{"hidden_size": 128, "experts_per_token": 6, "hidden_act": "swiglu", "router_score": "softmax", "balance_loss": 0.0079, "num_key_value_heads": 1, "head_dim": 32, "rope_theta": 10000.0, "qk_norm": true, "attn_scale": 0.177, "init_std_up": 0.0684, "init_std_down": 0.0108, "beta1": 0.95, "train_tokens": 321100000}
Below are experts of layer 5 (counted from 0) of a mixture-of-experts language model. Rows are named router (the router's row for the expert), down (a neuron's output weights, with its number) and show model dimensions 0-127. Each number is 500 + 25 x the weight over its row's rms, rounded and kept within 0 to 999. Numbers have three digits each.
Before each expert's rows: a language model's description of what the expert responds to. This comes from a sample of Wikipedia text that the model never trained on.

# expert 18
What it handles: Pronouns as subjects. Subject pronouns and relative words after a comma or period, such as he, He, they, who, which, It; also word-initial "he".
router:513471486477469497537470484486525533466500536524474519510516518486513482472484491476523517511477520525459510479488521483515476502525546466460482493471534532484468469486495495509523522514539522513492531523477490468461464458501528539499472538470479529534482489481514457508469517500514522492544517528537471518468484471491535533533493531518536474528522536486481468495532537474533532513508
down0:488484522472512501520495503458529507521508485501472490531486449532502532521494516507468526495463495522444445479504505531492458488511483511464462517499491506494467472447484522512469484475532473507489510494497478447508517475544531510500486518453519532507482468508492546488501563485507474502531530525506498512501510491495511481522541506503523509556500479504480511497477489526567530531547
down1:529545518479505480504474547537498483458439477476514474502508505494502501542479522496530471500494496506501493517519508499501511533473494482543523505532470482551441522484502476516493527471485497487523477504488509522478503465457494527457457445542499477488521476478465509501537476497500504477521532518500505471459484481499497522501489457509544547459505517487509434516478499513472481519524
down2:469534451482476509514469524480534500488463508515505517531487512445513493496475508521545488508519505486540461510485523502498528497523514530501534512508527511472513508521487467478529469522485522517495495485499465511517486494468491496457481485537434511522489484484542473480496482476519492437439492473499437483505501508452490477506483506475519491497504498471554516491506478545500516461554
down3:536503486475462468536491488508493474465467482475498461552486491546514504510506527489476488464533515527512520507500532516521498497501479467518539517530551444451507499487466503505475503512476468485521455496478487495508520505494481481560482433548491518512495486496476486498552528527481511475529505512469487502477511440485455476494534521479477498496468464501503477479474501508497471497499
down4:532506459489506500498573497482494501512531482489541468526478483502478511450511514499525510498462528499505468474509502515492521542542475499510499522531495458486489518472531508551455483497496489514502497507516474486509538483498503482565449484557540469482482518473544480502516519518526474468514459507492485506525477465460450461496482500531481537470494464491499500509464494477511497522502
down5:490499475507536501532493493487539472461519489482499508509489491539504497490490505493496521482509526505445498477533455513457465534482526498476517500518533505510491507546498467524485541476491532474500514543540507456521477520488533502511557485531472523491418514479510514489505486501441529509512502478492524460552487508491478496461524506482517493518519487490473485545486507495543541457483
down6:520497460463512537458484520505538473482455509473448475523499495537514487526471505549503517490528497501523467512508504513491517447509464488511499540472498488498484497503498513507501471541482513508489495489526476538530493503518497499474510522468484521475442514470476499487478511493554440473453475453484494521473490493505527497477502508467454550528458538497492513551491493474486479507476
down7:507471479526460482493548505492497487505465517490484480509578436490523481480484501544517469494473474527484494487512485497513488458518535475500502548476563478535477487498524501427496470514493449485491433491506465473491497515495476490478485479497527483529514509497527463489503521480495491510466477509474471506480447487509535504533513486478499517492458527472511506524495522500511489496511
down8:543497528518484527489527491500547511515526508526475493473554510520466497487510514468526481512483496522490496479467521535528486459519472506515477496515500517518510446482487518532489484507496456532463503498472552471511450478523496477488474500494517531515504515529477527464506470520521460512545543522499500532523486460483456471515474537519462484519501491566493518469526467468489524479516
down9:541513502470495457500517471513519530518457531509446484514500522502502477523494505520518496504489491475567514446550509508488511492483495529497531506504488495530460470537490490496493463501532446508512498490547486534507529546487468524453507489534482466517510529530500519535484493486535512495505506467498527480530514479536479511457490480436497475525479510493524494517511471523532527452502
down10:494533484507524540502515493483489510551443499455476492434470488479492490539521509483483511518479516460489524531521477484513489480507491460507516556511488508482487509468501511513464482498448489498487437499526472500489497528497539521508447477495539498437533532510500522497509479502481508522479484490516454494501506533500480493475456464478510503510493501535513555496465450481505483517489
down11:509490548501516509497503503505435545516472512497493468491475520498465508524505458471545493517485493497465522487513509480496508504493461489531541531475494540510530520455487538503488538483513506481483498538469509461481529546487504495534483526518526557509513451464498490516518483479489491517536547496527505544519479476525534513540505480501434493489481448522513499506487500462488510473502
down12:523531491549510532506528493534502538528447480479479484503487481504485526517502500507513492477503498490518507479515529458483526490527491508445482537581473529492505509479498546516509518487493501496503520523538500523512551499477530492480522477473486520542535507479492470522475478495484519541538497473491505523524477473538494467430545465490518507520479509460524497538530509527502476495475
down13:498531514474483486507450521478484522498494485463527478539517466525488490489493522487468516509485531497535473481494451543525532529532516505486508517508523495552509518497504497486510529498505509466507552517555510495523518456507527529484477532520526457505485503490489489515457491477492477512524464512484501498517445497511513520476528540477519529525570474485481514434530555502501511488483
down14:482434504500541527501501509507507485473560497526490509487512542484484504469509467516475487496485517485496505517493463490505476494520503444512506501485418517531466543497487467531492510512468534560479486533457517499491476493499534458503480479511492531481495500522472490515456482488538533508479457495483500515537469504506516496508456450532495506475506499490520549495476494479532513481465
down15:498471496475505505530525479484524481456512507514474496507454528488485500495475488520499507561500537530499512491523528524516522488465505522510460459507568515517500480546479504514490479479519506493537501470505535474511474469485534523510492522428474518497531477474551528472506474472517478495513532500489529471465553504449497476541515502474481509479476521474512474486503516485462544493502

# expert 9
What it handles: Determiners and possessives. Determiners and possessives starting a noun phrase, such as the, his, their, this, in biographies; also the pieces Full/Fall after a split capital.
router:512483498466461506517482489492535527491500523515460528503518507505505488470476507468531520515507528541477512467456534491522486496522532462478490475476545514490476466477507487515546533509529531533485528541484489474479457477494520540507471528450484515531486469476508467482490527503527510508526517523526447525483501466499525500525491546517517485502508547459477484511533520453536526517527
down0:487522495510526536496565497460470527522437494517517432545497468502523520482477504471479499498521484513502481504484532487511509512510514456493476456552486497498554517465465487496497480481489525518485505473506506513488511483528537499532524488493465476444535462465499480505508499529501526477511485479503510520445482547508519474533495481508467485510502526516502471505520536517539539514485
down1:506448484431506483521490512526567503505495471501489464497560520519504495462498456542511517498518536508487495511505445503509488482504520501497493503496515478505528533523505529496515529499528504500525510494495472474505459504529504455502469535478478470561480444501512505500449515500525519487556480490489491490472464568487507493487509531484494510478518514545493510518509480507499528522542
down2:512534488519556510479504480505504488473500485517494478512531505517480499505520483522462494546491425498544445492481507489468523500512508463478551540480489479489495508462506496513467483448528467482487533440524501516516499506499486520476502489507501486533485544519503516530485473518507483506513464493507499536511469485496510507511541487465444493534466486563457506545506516515499487494458
down3:550514481476534520499453506480431510467476484509472512528486524490523497491458504541542503514533460502508510538468470534534503506483495482485484510524517474523525467511490540517537506487420524514496550527507507496506489482532510468473523506548452483533505535492466558489518484514503530496520484464510496461499520493481468513510520517474480509490497470489509518480526480496491510490483
down4:526502505527499567452497520467463523504521501504488515538486488505543513543510486517496465504442513509532503514483491475522493471519490514489516481480506467515505477482446474492479472534437545518469493457514479517512530471487509455513502497514512524470508503497508512509507487549488514474500529510545481497507522488515473465523465512545499546468472500508547514545476523456487488476485
down5:527493527472423518539478528501479558491525475477499473480504464492487482476495506485493507480505535456510521488452483433523519489491501534482486538493526507536531476517533501510490529504479514520448526529515515469530474487503471502515496529493490532503515495462478549507460505532502463494516501458538490511483514508512535507521498509516480533512473458495506499487546469458500531488521
down6:521479506529531508469532493495501491472544507506532472484488451548467500515528466528516521536509467472524457480520534495549481517483456515503534465473494507487511512534489467476497510498471464521482486504459500491472499497495512420481528510508517494532525464515522507523531503516509564489471440538532509476484495498508519465479510510498494495510472470471526504535468487478496484490514
down7:485516520519514486522536472535516516506472489531422511516483545522453479495485547543505513515497510510486531512536550463491496486539519481521476490503493546538508506465485518491490518512479465463463471532525459509500495506473451526481514519500517523500484486476500486526503489457456550531483505487506515493531503481473523460508519494481543476477525479504511502514517481497551456493489
down8:545517488507487495540508509506494521503484492535462470517495485489505492525511478469520498462478528504505507521560488523532487525505479525484475532492499485490433492483537513499487498495506471497552482485513474553489544515527541494466462496492508483527514518493506517542527492475504470520486519504574532518507534496512517503551476493482499492464478474508492497513506472411465540505507
down9:479492483450520519513471486495502491494520492537537506469546485516473451524532488468491498480544544494500472538438491503499521511539519466500545476521560487537494504514470522493475519534520553491505514538511479486505484459535517501514509504459503486495556467521521528522498532512489526467524488505502480495508492515488495505498490507529510509494489485543514446563506540489498494531508
down10:479514485532513497489517523468520494479479559499556496515524530471498475504498529545497514513488538534496540491518452528505473560538481487519513496507519517477521513439506539488501509512533472491477528550505486505487501491529516499518462504484474504472533518499496453486510510501485499491533458526493472469457542519519529496492550445508536519472512507487515519494519523513509556519515
down11:507470494472475519497492509509513560481492531516523507519486450498438497518534516537465512460512511499486480520508499596503507502529512482462495477488486476483520500493506492504483456515532524532530518527487496506482540432503506520522479512514481541493488530519503483510506463481462513496538477510519509520530523528487508516511473494473448511530505486448551503478524496465507515524504
down12:512515475479493512487499487488428522522499480539492495473511513494472526462459550529469468536499512524550523502466470453481524509478520542521487472471522459520512515517465546519499468492487484495457500469483499478483510504476438507487480466493473531524517466493469515465503499477481512499510533521459505517464506511526494521486476511505487495477478510479527503445499509508513508476564
down13:528520468499517539530476535532542512524519520518524489499545521471487469485519504491487489529497491498480486482464442460500502510525476508503497490499475507537518509460485482505492526527543445480507491475473497506556564514521499468519520581473469467508495537482509468499498523461466518517526503468488499509535507520494498489460503506519505461493487501473506507487512450521500522517460
down14:487492478537497516459538497533523538468423516472515537471484484508471535517513515460490460499515532482484503509513526496481539511493470535477477451493541483482515477545473523487509513481508513474514473501476503508516484520494463508506480465500527484529491520476520507503455498495512471489459488495472490531516498508472448505475507517454449494543490487508545482490533458504468505545495
down15:499490466488567535490561523490516496490527526505536477473502463488486474492484495472510495510527489499510486491525507467530430548494533511489506479499477569420482467503519502517496519473464499523457540487470480497502504509521475498481531517517491527506495476536485481448518487449511479491502470491487495487481513486463516483494489463485529512453527517503498529517520510519474487516512

# expert 46
What it handles: Romance-language names and words. Pieces of French, Spanish and Portuguese names and titles, accented letters and de, such as l'été, Bourdon, Amores verdaderos, Chacón.
router:500483494473478513507445494491524525482497518490476502521523495496514486491484499483522509507493558525471490451483527517511478489531517481474487508472509501498455488497524490498524485505540524509506527515480470484479479484491539576492480545472483526535473495456511475499450519502521539484528529537529484508491499436498517501508502565501511469503534567482467474496513519446522523507511
down0:486515475477490465521517492500517481530507495490473524507519492491515507497464522466540506511488532496547507529537545532510519534430537478504514488488484479550492497510466507490497530502472530482505506535510520540486521515496530508495470480514527470464500501463487496472493487478511489487536513436493481459472514509450469475512473507532538466429514479480488496502512494507496519519430
down1:513489517548513484468459489504541482463464517525494497486483452498471514513512503474520514521539520468513470493508462482496526533452469540516500498484493511498526554477507442476542492530505533477512536524505467473486510520506450479431501523495498510531494472479489507537473514490516471449503507507528495500464492526534489517490482491446500486482517491512525493496533499464520481505453
down2:513487471504460516521480510528504504522518516507498504486492515499508489496532503449476480511501502505513577522509512522478509412452471537453472501513511547518477445530535470494469505501503478526500491535477534487488505497469494497510501519486532473486513505475479526530501471493477486498524484520436451486512498474528490512534541469525495507504521532530493504489506478540479553506489
down3:501512464489532507496503480478489489498507506477526459513479509525516511539461462508519491504498520551514516525486499495526469517482489516438469503518488471521467495492492501511462487442495501474442529522479506485523459515488493441452468532518489525486551505494505503513478510495497499442507545505487440526496538499477512445510498470511522492496512540502538513530558485520502518497508
down4:518485486502469466494547478508523488475490504555503476501504481495504538543498479469490463485570534509486503476478480521537480519497425502543485475454480463501480478487496526490500478493492500475467480506473506493472492478526452482533453532501531462539515464494513505489486533487521480499510487501513501505491487487540530511489512489482580446490520519486512502468505512503487524530505
down5:482489495487520511506507490492527481493493478512487463509510531493490497490507486451448507476508490488512476477522525504526495480539541458538435497515497545478478491527466490450504504499540508527498546501476511481516486517485515494482461449483461490525486467487472498539490523460468505505445500476479505496493486498505505471578492493464498476499500517518486480548480499517437490513446
down6:510510448446517520490521565493531528450501474520475451507507522488485489461467523537517469474519513463535492506480500523465533521477487530498489486514492452530511514475520527481455469476479501506497493540480505491513483486508469487498485488476542487479535488529516480497552497487503484495480503494492455519521501490510479530529458474491528510509501511492515496498576496520475459516552
down7:487498524490502480531507519494512548490500499506540538504497536507532525514501480490522515512456522528471515501472472476511532464499481534445519493501520502480465497527486474545486453490510551486410468520499485454505481472551499493536490555496524491515504493506526468510495509496478525511461525494502501514516517479499507502508502457490449554507518517458534479493509482463481522484494
down8:481515525557514501505496526501474508485488456497498476507498485467502539476493537525500541479494486493497486522513527500528501496491476498512494519492504433538510481546536522485485468440424484474478507505447491520509566491492517448539495449477490505528491517479521480506533488524488470477488536471486518493497486483495502483484484495484456464489521484504516505496486490496557471457512
down9:517507525482540527495527499477507511512528499459496553504504537516540506503515498508509479506494511498473472585483489453481506522520461506547531550504536548498527483524444506451515509448508496491520468479525468488490498491504499491476538460506515512473466518526511510537508490475492522543496525492502514491465501489535531475540484448493501536503518494504527518532493523493498503539491
down10:524463514480502478492500510457542497453519504554512481514521483496501462504493511460493473486498480501523485516503497491506499509514471509480474514518516493521475515517491497531490467479470510489522502514478536532498490497462436471491460506495470508459452506481459490464468509521535483512505500455531487524500504489476462429499515465520471467461517481483471501490503505549498585525488
down11:479523524445512509498501485492515485487528437466509496508499450528482490487511456491460491472447508510525447501478482497486497499486517504481534491517489553510498459527547523506520509543449492515512493479504510458488500491471557527463508475487515498492468538516459529497531463503528517501481479506508459492525526483490508534502530524490522478507534480469479521512470508534523518553484
down12:484512531485506548514530464474528489533543507525493523546525502532461472497461476527508513477478458547503452509495518515474496471474557487511549476551504502475498512508455503475553553521516534526500479504494495523489475542434498443462489496530497523493518466508512489511517491518502507487485490511481510479528509493500472479493508508525520480510497518499529506532492525517529496472478
down13:465480490480533485542522522533485495504555477481499465486500495509490494548519510477526541472494469484507491526490480493511494519528480520487515489515537519460483489514522511470463481509503481505514464492446486480546475494469496468483467495488487491466507515503498497493517495481454486535504526523508545535503488521466480534515513443474501485475543493555473442511560502448495513488533
down14:513466518512476474478493537523523511506490534472488490507534534466522492510482494420488512467461519486497519478500517500505493448484505503481494513524512488493449474507520486522515527475533480482500532462498513495514535479493540522482489504495492507470492467477558518481431472476487481500496502498538511551460494457487460518464527516473511498547500526504459470444497491509488524497477
down15:505484485537496530489498527537489463471450476502502500473471497457511532533510505549470500484505505489485544503517523470536529512479463491523506559514530456474489540505515481476500493523495511506473478507520512524526538469457491536491471495512521513502497579520484475455494488524498480531522496487520494523510503489499523480502535507527457510512499500501497451470466525524496472442456